Experts of a small language model.
Size: vocabulary 12153, 62.9M parameters.
Experts: 80 experts in each of 13 layers, 4 picks a token, a softmax router, a shared expert of 128 neurons.
Training: a variant of Muon for the experts, 261M tokens, 7959 steps.
Below are experts of layer 10 (counted from 0) of a mixture-of-experts language model. Rows are named router (the router's row for the expert), down (a neuron's output weights, with its number) and show model dimensions 0-255. Each number is 500 + 25 x the weight over its row's rms, rounded and kept within 0 to 999. Numbers have three digits each.
After each expert's rows: "comes before" lists some tokens at least twice as common just after its tokens as in all text. This comes from a sample of Wikipedia text that the model never trained on. Tokens count by the router's weight.

# expert 70
router:497512532523501511471495487481519531533501531519532538502525510524486523544525469484492499533518468510482463465526496528489490569476484496541506523529498511476525476476526529478537451496528494504497474553516505523461492484504513483498509493484526548495499524524469521497476513487448518515461538503504516502498476477535484498471514472488471504521503458535510529475529495546478485529470548494504462480521522525500483471501510510515483459513499492497497514495450490530504486542513463519540516489473465496448492480492520513452560484463471541530495515464518455474527475518475505482515531485526524562465461504522479509494510520453505487506501495506495517470538516517470527491479450465481496511521538515554494506480508468489477506498507502482515482522546464517466530535487455
down0:518501519486492495540501535546488539530481486532517492474544493494495500504453495535517517578504489490478526544471519518499506497462535510453525512539477526510491448524469503502513522506452505513501478445508498484514485539485510487478514515497475502508469488468485469496478520560519507471542515532504526509487502491511510495513524528488481501462536506460512503487459486537534530537501480440450501480526518434476455500504514484485533499497491513505504505492495507512501467483517522473510534529515507463527535467496426498488472499473519489482517489522482514528468506495488491474555503494490507510456516527457462490506512474516499470495547488447518511511494510508491502522530534486518463506502517503518471462494496507501488508507524539468463523497553507519510500483588480
down1:467477499505494497531526529485496490465506507474498499455496504489489499496475546521508481487542474521532463474507502483468485507506466482523476485461521537510525485461482515533476498458466483477527492488489492503511513512453557509489466503506497484505504500524533496525485497472523535447498489514524488524487474452517509510526485504524506502537512524444487513475462512449518446507492526515520460421476511491511491517470528481510541537540455489485450507486537484532502464499448512535529475535486490480491480476497462480470489506508483505513462424478461453514493463529500507450502542502493494451490460514486506468502491519459489457502514534475466459453474508510477536472511484532470477511521524494514525502511516485500497512520509487550510477503519516527483516510500494
down2:504501481447560536477496495506506464480546504515495499529530511505457521436464503473475531482521491506547492500510479514512501501481480512536498501502454547512495518513517489500519482443538484499491486504511523475485501499479492460486486477500513490477493520482459500480526454492516508506512508495523472539530491499475475500500507484467519519499476497512489485553484468527524495503493476514541538538516469446508513452507520469453497502473546506504513539487546567523455459503522505519521482468468530491498524477497525469528475500513460546510473545503531495550488499491495495521469492485526506515531506497515523507489502459432457506508534498490490482501460482493504511528480496532483511481508513472489530541561513480490487492538451510484498473468431499540503481476493471
down3:492520494459507513490510507515547501507481483478527485494466505497480488489517511514497466483567487498529507513526499497508499459536440508495450508523476530506544450523524525501434480470451502529495503539471501474478514528539476507500476521491517455473479503517527489448478512498510510530513492499447515440522522497518485479524475514512516521481499485516486485496539502480515522508525498497496476496516493470508520517493532484528471520444510510488496471539519493463510477482507502498530555501523520455463468477487494476466479481561468502500542490545533506464532498485504482470505506499494451511467519484458457517462472485508498486484513451472503481542544490494418488494550493491464499493510463532479473501505488479518492537528499515480499520521485492551500471493525524
down4:488515487462504533488502494556511520472469510520531446515506522487512472464507511484493491546506501538478536477486529505527538539516519457507500459497517502487493525533506509498530501485529506513523517469476503522547505519485512573489490462454499586503490468468507478470526554482501476450501475507542521490494500464487471501488537525503488475533483497508524494531480511498501469476495549457519491495503481502509467492515490491539483477500536479464551525537533516473558474503522547513541521521498518486449490490489486478486522500478489468521512472503512497490474480502523506486496500449506469494529496491502514487475508536449514509504498510524483494481498465475444487512499493495420540533515477481510495489495536468481497508560505492510536512532469496517515523479473501
down5:499519489508488501473470515474535504501552528447512505499467511506505524515464500471504529479504529489530482507510506543473520442532477491547501498513497487541534484500493487502470489515485525496513456492496525474526522505515502473522484513516509454479532497494545490523505491454495498470493493539493541505491515505485471497499508534498523520480526524419499508514463485493466483469493473537486484535521521518479520577480502466494505505529494496508541519478495508502517484510538468479480465494512510473484479541485526514497450517481493504529458486500511508508460488502451534525451525527501491512497523494498476469469479541491515515479544486471524466526515514538461555515543495514475484488500461481492481517550525503500488509444473532513468474483587481463538487472484484
down6:512523512501451533508461509548488461496507492508487522504464538505481517455503486545493505509486467518483498520531479481508491472512483484458492490505432433491514477515500479473483537511471518486502540462515533520485510510503532457525493470525485499510482481540507496470512489483499517511519506477489445484493471512509505520477508499531481506520469494529503509509500419446481453487532494536482489492512511482459533487517510493532496504536490511541477501475472564532496484490537478554479532474478494478485437494470485475456480506502530530510521463487525462522509512509478465532535474535486482459544491505460530504519507459494505530530518507494489502532488490521474519492490531509500502524442511495495473535500462482504461552459499467505499478525465509497487512476524531
down7:466512479512521532506532501515512511503475460503476504504550489531514499522526501478467532468466474465514549514538485488509509519483491496456494476536530485503487562516533514459484494518515512508469519526494504477494486539507533501485492517449460537496485512508499472534523490468501483499504454517507429474521531486463475497466483518534474496499503478525491489503510459525464483495488537474536502516527502499477476519504504480464502536517483507508528513524525517477502489514492511460510467452527490507500510482469485503508469529550422516451484493489507544492507470504511490507509493465545528510474515467507493478499442469535491492494486483487517479436482514496487489491475499487485513507557492508481484531549483533536551547516485476473475489507496481426491492500488560
comes before: " ", " /", "o", "20", "qu", "is"

# expert 26
router:495520476507484459498460554541476493547507516499493513531523494496491516493506514555523534491494454486506465487501483485513476519510493477512473495480518521487513445490507486531524506498469510490459480460497513509544513472520489469481490484534505506503511523521505562506473490520521543505499494508505516549459500544443505507490514495514493495496471499484472523458453495535492497472490528477495517502513451499460498521486508446521544499498539509513456503518479448492485462520518550471502507492538529507490479484477506437495526491511498446497521468496454514497470525492500488534470526478512509519506515473441482503511495480546523483496478507450483493479498496518464527508480489482490538507471473459474497485461543512512476558474509493464508530471465527542543511492564507
down0:465479529547513487483479451511509500489536487491493516501508493512488528491503498502486474519510487536494479521512499462528529528505527493544476486506460578489495474505534491462494476523514486499525480492539488471511564510522512496482502504470478521533533497536495505507489487529528454531452479493541482536454512527517518484488495519527507508489498519492503499527475491498440468519510577502500514486485501472520508513503484519475572501492554519520496517494510482519521548534514415495477511537527443491539548519503522550482499501494527455505475497459513468524528489485484512512474519503517445523496472482489517493484543470498475503508519492492507550512515514472478511530481507490508537503493494552488505482530482514467458448472492554497476487500497529503501495497485492
down1:491528509505528530527500507522522456449481511461518550496525559476518465484524490509446484497527459520482508454524495491514493486508500551484481492477477492483496508495464467519521527465499469496467515462472492539514525483484521499488455444477489486502543490516493557499505517454514491479521526523517498489483513460491509504536483521511463536484483526515507532471468515500499486489507483513537508514483456452492511485508488465464472495513514454488502478546582501491492453523467460511490514527496515531516483505493500528481497490512460475478487518496530509465489496488510494548458523512504485499479523570519560505500465539464449512530466519513531453431513522484519493487498504508524498515496519484488500508483495531516500515500505510457527492509455514513494503474535499
down2:514502512502516507528544500457458483450507485538469475469471493478509507469510519477527464506549491509507488478484527521523502510521504496493499492519472473485511461477514503482505451510496491510525490509535544478482516483479492542512543490488509530500477487500517486484496487512491520541523473482453493499508521534466471481509489482476563466516527501502489500470459493469558497538506461485480454536522475517494459486515487518507504480439466460526528501541564532466501496484458511501432511531531494491481501486520528539464476507514520442488501490571527479470485462503514539514494477523507476509506511497470473517500518498519513467515501509460488466478456530453508541484476492466520490551498510501512482511557492502473528508512504487460478522492522499497508490491464460
down3:499501508529464496548514537493458475473496481480494472488483522486511454532482510439489512462529539517489509498468511475495447499512495521479541516469508533499490485482464461525504461573503484537437497547501491501499563483461496464486506510531515472541546472480490504518527535528509513514498442501483506522449464516491494488488515510538470501477534482551552479498515508479484512474525502532513467481439524498456488515496475482508498475503517485478494501552465476514446513507481517484500486535499516500526506475526518478530515483482515542507507496470531526500532520474474511534467492487527495504480472496481454482512490493518498485545512503522498535486524453496505518488497475522522459489475516491491524521541500477502504505492472512514482495468553510507473439493493481
down4:495592443489467529506495541488481476521536529533541503536461521478486466511511485524505510594540519479509472482466521508498523499471480552527495481511496494487548512502468493505530491489458484511490449490483529472473501514502509522464506470502483460509485465502506502467506491538471533554493556514518505516488518502475492569491512480485528519457491501504474447513494475498505485510516514481516479510513481496526507519500494484512462489521505476455496493470475506494460529503473525490519489491517500464505451547532507501506473498498454473470528491489487508523506566471516534483513468523500511482495477498516531519466496498506492513520539505483474483522477535486518497483464499486518515518513475476500533442488490516521527515496496547480522542500455495517511491496488452
down5:606541508508515493497494535506502453466505477507475510480439496544465457466477481491529497481502489492506509476460469476489508458524503479481500487503548528511490511502431487531507501500509456518501491459504475543502500509485469518513524571540511479500460496542505528497467454497555502487509508497523537472488487534558515462527483491479527508528503486526497509508513467470535490495524495502489524506523468502521514487515511469516522504516482488424493490488509504494493503532488535501497488453485525465490499487538503499505512517510492491537509527573456481526500521523513492527532500485476495474515515504521513492497435521513476512519504517506512521514513484522477454467503498456486496512522495504523524498493519518490466496549475525439490494502532509473519465531505511
down6:470505505526495501516509476506517508498507532537494484489512498549484483484487480507505505467502498489549506544500511474476561518482505491498505503498473499498494543475461481498530572513508509480525502435518558528541500518499451522469528495501504492451451525487538535470525512510477474461501483481520549529529477481530455481469503470478492562526503480493511497532532477497473486507539478506519502499522509493481493518511535486480497502491483515483486491497532468497515447515447471495543520517474485516480490505489514521482476497485459472508513503470528560496502482473539483477483478515505502523558495498502451466496553468460488481482548537427488485525484500443525495499527526491493524524487533507484476496533478458477507516538468503508463503498497484493466490474498501
down7:511447496536486512511450540518486476508477469452495491515490507493453494482502429495522525529525515484528477478516504505547473452470472475524466513504514502491471501461480508477504500542451498537495483515528510543508525482467487497485482489508500496507492516507525512468494480493467476503546443527534491494491444483472516500513532509457516498514521516478505488506471478527499450486459524468513492504502493471461516490476486501474527465476562527521520482499486488508514474542490492447533539489458461532497457497462508492537487521503542494510523471450488555505464482508491511497469535483502518496512503473446506501460478509517488485491463534501485495502568551504471527509534508482524492487516510520450452515517520490524502537500506520521479493487504480512520468483499514
comes before: " of", " to", " for", "ing", " in", " and"

# expert 36
router:524519490488506475528466500503467503509483439546479510532520516450495497469534508534480518524504497485524478491500446501528523502511514482516484484467520591484469443496489478498511450525477516499471483478508461462493499523531502499539521494546501451517520503530511496503517498523508510522477484491504496494555560510545507536500490512478529495487479484482408471481517494518505509483525507492482509508521539540500504504475493537521542493552480479498504508460495499502496516514479488479479511473520508495470469498525491481536505488532553466509506476554483499489466482437535505526495502487482500502483533477514496533540506520519498506501512471480501478499504511516486494449467511461473501495465468510474506450489464481526527526471530527471461557492484509506527489513522477
down0:511489498451534474460523559459462487502493513511527482458487538514510508509499547501488482560528485468485486496499479478521455479478501459524543523545481469502506475527521469476502499524463541427489504531506520550561506518512487539488499495470518489482513483484496542456496504471505479491529502532518458499506540505516508486493508494488516514455473532493510503508524543501485511482500485507475531520508494476501539491520543530469483500506540500491464495508479532483546459513493498487480467491511527485503518519459551493496491532502575515490525509515518466477479533576532484487511532482493520472506531504501494504470522504503526522507508494530485471513511513501530483526524500537538456482506494500518486550514474529508505505543536507519499520461476506476503510506458546
down1:486487492489468509565510515505463500534470489468488511491524520481490545427533501510506465495524499420526503538515500502526494508491511503508478525500468483503458518502507480518462484491482525479531518474494498513495535501471538508435503481484507478535520535538520483503480511454499500492459443514491524517494483526513475485472523484508520500537546495524492466513503476473477547491507531459536463507482510522503498497510526506501484473512498488509541528482513473531464482525513513460510527489479508491481462504489487493478509471493512511535514447536478525512482496471542479506524462504464475524556485532482507501515439457506515478487510501488501533485519486483535504502504514471500559434515482463537500480459495501486501492473483510455482535529451533458498461497507519
down2:469514493475511499533515476529523505512498479589492487490514525500520513465488503480494503490466490483546515505486506478478516477490537462501469463473493477512494467489485541555486508488481477508528508526459488508500521489468505524489494463516516491465479492563498535494501513426533518529503517520535497472467497522517509528477482484507501505511516457493471518512489507493507472474532551444481479512512514488437527493522519461469465495493548473489520499513457559527497528519514518465501493534466494497481490547453513484489541482479505453565507479477513497570520497493496534455438467483510464458489512520496493502481515544492491488541476512493465494485514497502487479519493456524517509468551479468485487446496518516469491508504507501504482497501507491511487508499493516
down3:493511506495499526479500484511524538512451512519476494487526434499460533530489501493512504545473470486476512510507497503467434506454498489475493516464502489517486506549488513494450485494497498514519507491489523505502479476466504469511455509556487499468512462490534488515483490500499521506523558518491504480497513493504523463521491494489498537489514496519511457502528484508486457491470532520504507461528507546455518505524463487482485521525495476515540470525463504496511505521557493499537458509553497465475514499527486493480480480525482480468467480532515520550506503458528525528523470478536473584501496487497523463486516478521453508491508477452489486526511461497512515469539495465523513524494506440507501506535501538495491526488478483506545477524530493551485508498439461
down4:505460494541479474476469488493499485472529537488494520501539514499473451524482501502480496481504485565513520508506526491535548511506487482546447496498485518490526504491483530476524520555505512503492491495462533551474486487512515507539507475496512531552513452544545494451496501509506461448522510508458506501480501482526521474478485523507537528474486487538473482471511524528498492501496540534542530475515529502518493466514517492499453483515488539472510501538514473473504501472466488534478505468504481504441494517474518503518499462511517496497471508453501530463522506502518464487518442485487478512507540487511543510528531508486515543484493501483520546532476478457510501484513477514500536526469498484523461462472492462533487517463463511566477493517522530497494509537513478
down5:525487492485542495489540502524541465514549445478495502544481512519493524454514503512506540507477509506503492439494537478477525527477505524497508506492510489518505546534504496517470489518511470524454478515550515487490467482507522509527425508505508466499508504468462523511510489516534484556464536460489528509467434531492478487540482515493505510504512485505538453509496495507498477479496516464518524469513547516499494470528498516527508472463536514499478475541483495479474468523449496541488499503490510442495471521521450475452484539461517521503555507503489460488493485530460515485528505481492543504467501491505538500461537514526526505485491436466490513519483492518539488529507469446517503506489481486513481484484501520502490510533514513524497469478530494526503475502514480
down6:493505522482514482483456475528517525513517510492557511511506528499505510549455517515478506510478461493522492469435504484548498512495494547533491498539495505471517503528531472518466498485497493495507483513500506549511502500493482481485516535513489519517505518513499503483490478552567490499452518491489463524507469514486471489501539504492541465478532525476476517456497535551478504519535502477500511500533465555543499500489568508493503492496532485501483428511484488457526472517494457477505544498570500535485537460557470510509512481523517526467502515484448499453520497487551454514484515474506468470505457449498480508476526508493482484505486503499502510474501486510486475492500472496463487477504487489524506484508533476479513486522504476515487554469490510490506459481457517
down7:496510520528489520458500489495530490504537511484458533499485476536465475504513527458410555521510462526520501533493470506497482506514556512506500480475558498569492435504520487485471464511507501499487529520486473482469548493510505516506553445488515466477483486488491470474499501507471471511537486493501507480508495500494492506492501480506478521476504465483519478495481506511489522540533530458525513496493531520481488540510441503518482430504530504496511465509534467518497503471483489443539525527503475481474536495523548492476513523509540494518496515504493505505502483500554505502510509532496467500463496494469474479519461461462461488494500489498539495488482475507473499535520466512488507495507496501485563500519486494510534469512534490487559509489553505518478527514471476
comes before: " of", "ing", ",", " and", "s", "ed"

# expert 66
router:520523483502488471509450475534472526529487476511491464522492479488500525520508512504497496457485468476500502489518446464504475529474500478492475504498535538470492424528481496482460477477503531497512510488513483481548502499509530492537496469513482493488489507546478514509513504516505524520477512479517467528533569544522498560499479507504543543483503523477446488483465474488511493504497503518475527524519480503546481490448529480549529470499478491519485473510499525524485503557504511489485516512517503498477484475559482473495491485523500510526497494519489484482475462498548510482472498457512537482510523489469503510551517530516489487511459522474513478492489492568486430515486492526494504469513440498454539492502500525488527489459500503485460529507481520530535526502543462
down0:455502513476477529477491509466497518497482537536512524480471513512454451488454507487495543489507494526504531517491516503499512496455541489493493469488464511493499501464484520491488499544457501523519469481477520492481501519521507551542513482521481531549516570500474499497558490452492470525489506512514484472476523524520503489489498499497541504470498483500490494525481518485490503461568523510518501471510506463460509475498494501457504529512546553522527506450509525496465467500527507479518540506457451498499498510523504486536491470544457480506475533456463480543484501508519488492466516487518514531511487525528554504514481506494456458507499488511474470467497481463552513499491456500510496544535529489487465483474496492494508516433510530467469498470504509474525475513514524
down1:509494556524537515531488495492509513508465514508497529506474517520486496536546483497495543511504466484518466496476494453521479451473513487505540481530480525499511473460513515475498494495496491499528488465535502523531477505482501480482508478515513457532549500426468504531463518498525504470495499489469512490470500526519525477474508587486558465506526477524533518482489523457524474456554512475510498493547540479485513470468525506495505469504488492487546552496492521531484505491544490529521507463512518479517485428555515521485505480473499480531460471531524504485498510524505504527472478483506501473501493475452508483508506508489499530513478515504466510466533472521502509526447511468536474485496508447507502495471526514494491508506537533526549509474470504483516509489514472
down2:482474502501495447461473496493532495491450510473505516460500499515545514486532459495501489517487469460508498546473505513504493519520474526513489512464495481485478517539544488480465508441529489481465503507474519476542521520480479507500490518528518507471483477567512499491498493498520514507487489497502532485511498508488482481442510476515459482483511497480477513506471504529473459501494513478474562483476496503481484478468510488512438461467501510499490523488523556464518456472558532472476464517529509475492486490508513475519500521487514513497455493534489459469512526457522505486538482515495486503505472447479505522505522492493484509529492533520549521493518488495486557505505491459482488530470504450489493534505549523538512532520510481503532469454468464461501528495508579
down3:510543471495514477513433528524568558493560468504541482444438475515484508521514501479519504484518525493453531542519499487522494459453533469525533515484499536463507533526502478488542507489483486517526514498486469508492532500480527529512510492498512500528464489486503503482488471456496519489495518464499508507487501515533512522463535495530446476531500488532508505532464535505509565471485476519491446494493535500483494491534475440510542459508512541539493540521499521483497503536501508485505510454469490532491494526503478509512532488488492491499475531519470453498501477501557557512488498520505488504486527488491490489501490505484470489496529494510472474498504500493510523470497490480525463524467516503515434479441524480499477494512492516493512496522478474538488479504516525
down4:525522504533482533487519505533512474518534514502531487517511505516460552480507519544500487515489458508529452473527490498481490471540451438493507517474489491484505485497478483509482498504462483523512488509507493484531498469455542455507422504558530462504502515484510493473486520503504503493497476472526544471513478458501511464495488475476487504503497468482452528546473500539478481510498494530511503486507495520465520505489509454481490478548483502497513511513463496554477501487485526484486524502506494500457530517519521500509461488519496498487542499448513529491514491493521472527469549493476507487488486537527524518540493519454493537506524527547473476457520488531496531473504507543459556468483464497495532522499526543458532482514515534497522562524479488514523519474515500
down5:562505512457481494491520512466484572505531495525533511506524471481551471517518527542485503481492508521478501518482521503528474516512476524502508519491500523479548491531536509529487511510535508485486481483505492440532521473487467502476468507506499522468496513483530510506475494557514476505521478515510504487542491515487497505517498474505514494455499525490471496482511538501493487511495479573480518519533457498483457507508515482509476487514508506545493465517440517498499481521514496485457484497481502529516565473511488495495471538483514522537547509495534529470505530478521497536494515518486505515503504529520487491491514476504466450486499475546540451504517508482509461508561481505529460488487464446512509551514502522518515475521500435490492557462477565486516501503469519
down6:495506487483505493450500455471512495512476528505494462536497518484521506539455491527520509547536527473569456497496494497487461480488490522498474502455481473525491421487490518504475489458490503510455493487537496501511480474511504479486528451513508497534517494516547484528489488511479515519522500501497512477511525519502515510450508500500528476518496500442481521504450495455467482495534497523438544541524495530502551536509516493520461533517503504480499538470521461490440515509470504497530489496530485509500497519481491494514496516489521471570487550504511491545512518477497518510524505481510487503518516525515514558508487524491484526512490483524499483490436522496525485486465509483502476487516449520491477405490473471486511494491502456497497546486530499511515482492508496
down7:505500518484473517513508558524542503524440512527502508522543491521485474439492524477502472536497522491490519536500492543517518508494465459494464512506571498511507536487499510497494520482524549542511515492475516492529488489470508520520487529447449455478487535499504466512479523489531533494534413501529492473471519527484493523492500470482481505515500494489473497523489522497504523525476500509505482475522490496487524505452521493512458523482507502519503526479493494475488528479526519495541486492530501476534506520483483444504510528511561488495471474511524489533481476493493551468490488490438501508554526495505495477533480466471481484462456484541441449472467479517492538466525522492535524506518521509519475511482499504508508511495493542482482493466515531549493489514501505
comes before: " of", ",", ".", " and", " in", ".\n\n"

# expert 8
router:516537537524504525540530514442479460465542546502529501500452533517521510551469531479468491472534463528541447486508479529516518569516471452512497482502498456523507503516510461514514530501457519533507474497498518475508540508498496512548536484502518545538527518445497497516504481495513544486485537525537509514469490516462519510485506483505485475537510526528519526513528499505493518508480532477446524464513477521531496517527501528498494509503514514534513502538528492474516478486509489468534492440482510518483496471460527468468469484522462489508522501509457531485495530532494512490515497530480522524503499483487533518494516532516469499526532517476538467504497522517513513516491530486485491535514511494522470468524515489499522532512498525467529510545561528491504541505492479
down0:516474532465518528545502488544507508484511528508523486501540487511506505514446493530547488514486518533495442479543541487517523497539484541485479545503513507499525479516445500488503502519465502544495530528508516496485492459520501454482470498496465469457464492472532498509437527517486499518503489468528447470455498471499517498501502455482499447503540490486525479457472489471499486518511489524464527498495486524516496524545498488499524506462531480504494479518482496453508522507497502517548487486501490502485512494503499485501466509500473520474538508521479466548464505488516484472477492485445493513555498484492498512482523468528525510507548472518489518494512534499521450542469519487514439541502489509465484476517513509530551458472457475502527448523471508482510484498510473
down1:493480536478538515488457530480472490539549519493479498486543490545534501512485454531492501505533495598487493512505467498480507505542475519530526538510494516532530498499493511528486525476508530506501531534492492468509505563528505489493464504516482483467482534462476478531505520493493509476472462515499483463474546492482490497528481487463507496497505514489500498519493512495501493501533488514493441479482512520510490536523490530475497469513450490480555479493503541479496518511518491504472484541468493514518489496502530478510442500468542545491548476526466511540505521519551469468482495507505519517447508474542467492490521498511470461480501504502491523479508521479539468476483511488510538487541517496471531442498526545531476486530502507510553508456511512514509530518482464
down2:469543491525462478478511495543510482492500476488490436484522457499485524512496532496488491527484500460532469515444492480528480485488487533495506487508533483495506494481486513540481505483492469483467486519488506433499517518515520462476497495529469494494482491541508504457474469500495501533459495506511504506501482509499499525544495503518519531561492494498570518491467500509449470516487561501427531489551477509503489521474491526526472455499496540483494477489512452478460492539532542551488540487497533485522495549516506509518440514523468452485515529508478507489463469492480510477466543513474508503528489503515521502506491533462479523516473502483544495499523504533501509477524493498543530508495476491520446466487514490469507477494493503523524499484521517456518475485547499
down3:476484514502478492503476499496508510471568518517465479481491523469514479512496514507515491519512528445467520421515497500473505483537526500492509530468484473532483488509489494468461475441553510495480503472503504474497510480486465553491471531549492505560492508511504528534497496520526528488479517542520507494548438522508473496499424483493479506498495543514491489532496447516536480537482503499529516465534527488479472514499458480519499510476462512510468506500505518520497465518508462493506503485528511449541488513494574499531514501487470523485475490515491484507439514502496493513511501511517486456551472487507468480483465490551461502463477484479484479505498456512493487507474455511488485431486523455500519489481511492486506536515493480470487497494502504505493514527522510
down4:521478455514493520524517507467507471486501475512499517516552489501565497480467503512526499479524483474506530529498514530476505545479533528512530474488486478483520470486545507464494520473488535476538457519494532538533500486478513524519482481504481528493512504520501485462499478533474461551534496521540530495494454524468529497426496539492496483530483486480475497463486472516489484498527506497496490499484476520472496505497485554511473508488484488488526514483515470529528494489509443486510508474492532508524513462476529494475509470516493497525519523491505528467492550457510518539457475515489454503502526540463497518464515521483550489486495462512537464549533487459523508484470465462476542533524504500509529484512464529536543521526505476529489438498532493541496501504496490
down5:522528508486472501476522560553487570500500470576477504505530522484492509516514496490497458507507529500439466479523484501515540511507515528563479475511501522487485471490503542474492464476473507500501477476497468516479480534515525499495496454520535514470494472479475501467511503541488481454472499476528458556526501487532510501521517473488496487507521479515481454510490467512493510490481509518526499500527509454476510541478564478459476461470485500456485522515503513482493520493509449543537499529539510516546461552548531492483484523520520460496514468517537491501518530497488503496495534490540475497474481516510517491485504499524533513541510513499468504502493540517490484488510488507486499491468456530527515517504511511470506477520523481485508507481494478477484503478486583
down6:495464475501495475504487498520487513490470494499511530532451488533537500525511510518441477521501481536521500486454527508494526509525509518496471511533453490510497498456515510498550518488510504504492521517492514486487526506461537495536443467502512512511509501536533504523475467506491531498500558496486464480496475537535507486471508519460481512457483468481510519536466470531486557493543535512489446530514470501462499462548499512538520475440509516491439442503527476510501544539498484510527518537490526484517510490481513476467491493498505474508495490511452506517521484494488529492477515489490447462486450489476502478483531550468481474503503473494471507508532489501518515514543531444485469482505516470502521494484472478509501495461531480481532493496494487561525525511466472
down7:482520493468522502532538485516500493510489481503483462500468545511512507485529507501494526494496532449552521490492548516494522558459463503481493490540481535520533493489520497488468458476517533528483502495491467512510531442490519485454557497538500487503514456486486515526518502507511509520505493430485531501471506556499474452498534542523452497502498487521536484514482473511520453518513498512502495508524497526500482485566482493479506522518495521483499502481516517508466532521496497503499482522494523480518468492489507453546519509497484502511470521522506500531530496479524534499500478483471502462521505502469448491525475526472499539576552490467454534556519505506483513524466503488485539484490489526546503534549514504485492523512516467504481501467498509505537537552484500
comes before: "==", "===", "The", " ", "=", "In"

# expert 38
router:507504482517521503493546529497537488533498497490515465523522546527542486478506447523484505501532454533449535456489477471529526473476478520507499480536499494509488540496490495493487511495564506520511530513539474535523483476498462520507499476491485528502515491509487515468509506493498486450483481423496506485486540456489476477492529477511483507517447498529515461549446548499534483532488457530502528514494497438514471489466507490480502490470466501499457506505515498478476498523493508515508516497495503532471482497479483515514530513465540465446498501528541516512490468530501498447494509530498472495501486525485441493495502510474477485476462565517517510515523519493487476528538519561500470497506490480498470517518538513474460514472488521475488468524516533525494481484467484
down0:481512488529490497549502522502568485484565487464506531507444497501453479541495488540552516420516488522480488496465479490463488487448515473505519476511466529512495512521485526493449455488473487494505512507476512520495473496505505502521520508464499465551490517482505510519504512503496517521541441528535521491512520486495496467500489539458508473511486498544496470514487483471446545505533486456483479494479512487506487505556515511497457488456490509511538528508455539518484469493498532490471506514459478512483496482496517517517526507505461534466500476487473471503511501483517523516411534527501428493513493503498446523513490498476487465494500510496506508454489488476492509499507494491505484482495466484496507535521503542449478504488512500477494538504473508515495485480506512
down1:511525492516479539493504475499497544498528503477531503533540475488490492507535516491505466471533539500499461454477521455494504454529495529525488487549512516529485493496484524491483493529530480507515516503463521489528555497503482516496458492489477530523497500498480491499516470493471438484524507512454519472526495467473536476485519531540476500477499515514515502451509526519466530463497515463502513486470530488470501435526503507499472449504472525499484527577450497504491432490514552500505568523471491508494512524487449523501523504494501499471551490473529487494516490512488464485454533480485511518470473507500502493491476515553475502509529495505479491448529516542521525497497496505460464490525526524535510479537549515465489507489503481481492469493500475496496477488485541
down2:481533523495535489497483460524458481534498499509469468461478497517490470504508483497484518526515516519496504499485556511487541492517474517457453467498526529538523522517500498505483535499485482462517516528454494501470487480494490529488532453485492495516486470485432529491506516493479497499492516488491488507472515529542535539487508485498509471535480478546507488491465539538528484477466472525499522513560478453536497496528462517495497505472564484526486472514516508505503508488556486478495460522496550499558483541483486532524467493532509502501470457544469498449450477526530496514529471483523486511511489484503479508461478514470493515497541516516525477521442512491537468567480484528510504500515553504492487460515503511498436512491499510509495509498510518501506525522506523
down3:501471518486592512493510488521523459488475497482495504489526483482531515501506464463480523468480522475483563506529496521458563467495465468502498516478521476496504499458476503473501488466459547510519449448510510484462498488527507512526574540558484494477508502461526527480485487481498514476528501512517506544518538483483491498491533523553483516514519497541519528515479516505500540518540542492549498491511480521480472506520475498483511528506492481525494497500497543497472514492526512524509494525495505486444472476527501472541466484492471479566516478512490513472488488552513484490535503527472504503494523485493499517510512514503449539517494512508502517516517489534495501519503542508471477509498526469533464498529459535533530540467498480489504460493503549509502501492501466
down4:434505520491485500518508493491493503457510504520519509567474492532491491488498511510504500471528462482495479465483532465488473543506506507484518502457521504513573555517499484493480487491488533466491493484528534481492475493475502452527527484553482468496477508494541491492509477467506465451522503441510469477551489507516496520505470542518526478476552506511485500501466512441490537520530479491532462490522532479491520469505481494435538515524511438483491506438500509508489574495508472490464481455499524487512522518539488486497511511510479499499495498471508511486503492500505526517512478522485513505501481490480530570480475521472501519495481480525508533493532542550479547533505506501466511487486505491489531469485491501525513494514498467473481502521530494447494505476472469
down5:505534498477478465526474485502510514491503550463455498501475504517525494524506567493522499562522494514490504467511544511473514529535564527497507482489506482454493512491515507494540465487527484500475535471478526512490470531507487529517512450483453503458481530478450522501476507531492537469517492521510510519530459464489477493503501499516499541512504518473491560487525509475477503469506517446484521457493492499463497515489487471481533485519486537515526504536548488495491495502513521516517479501473488543510546429502450506481485525535487541480548490479527486504520503483520462494523489462528499523461482503475513566479512475510526485499507484508494525508479510470496471512523457476472505540519513516496499489523510520528530516518453479511502455531473467525462522467512489
down6:496505494509518514508541488486495519500499512525494512533522513536460496498523511480483507465486474530509520515538499492532515488484515502510528501487492488536535534517465495458509496512522469473506519490463477541503509523545528498459494506476471454482491481508540488499470480496509526527449506496553536476511536519489468472487458558499451507482477526466498476485455486493511475502516533481480500506547476504505498524560441474427528494491476498502506480489473467504458465447478527517497490489482459515493501488480487504500515512502532481537517468534519498508519483541499504501456507496496511516481515503477479482465499558478527505456524520563452502499478487489458462512544507472531502491458486506484451498502496502507479509476462540468476509505496511476462467516424513
down7:472493504523526506508464512521439511506526463547509529482498480482489499521514487505511539494521517480508470464508542495529517491512521484489477488460508498524524524497501437496496476514533517529480465510484538524531528500469480457516473438526486512520493492526503479481469491496503533466508467459502495537486517553499505504523523512512500487506504479483527493483499558491498541532558529493485505540472496453523491486519495505458496488501547516529507487503540524481522504551468476475502503502473487489486516458499512513516502503502536536464500503469546508498521492558523521470496508464516542503483514444490508515484536429525515547496506509488523445471489515512498526482493515498516452459503532537496508542528540473456462477528466481494491522476529464534507506473489483
comes before: " ", " and", " \"", " The", " A", " which"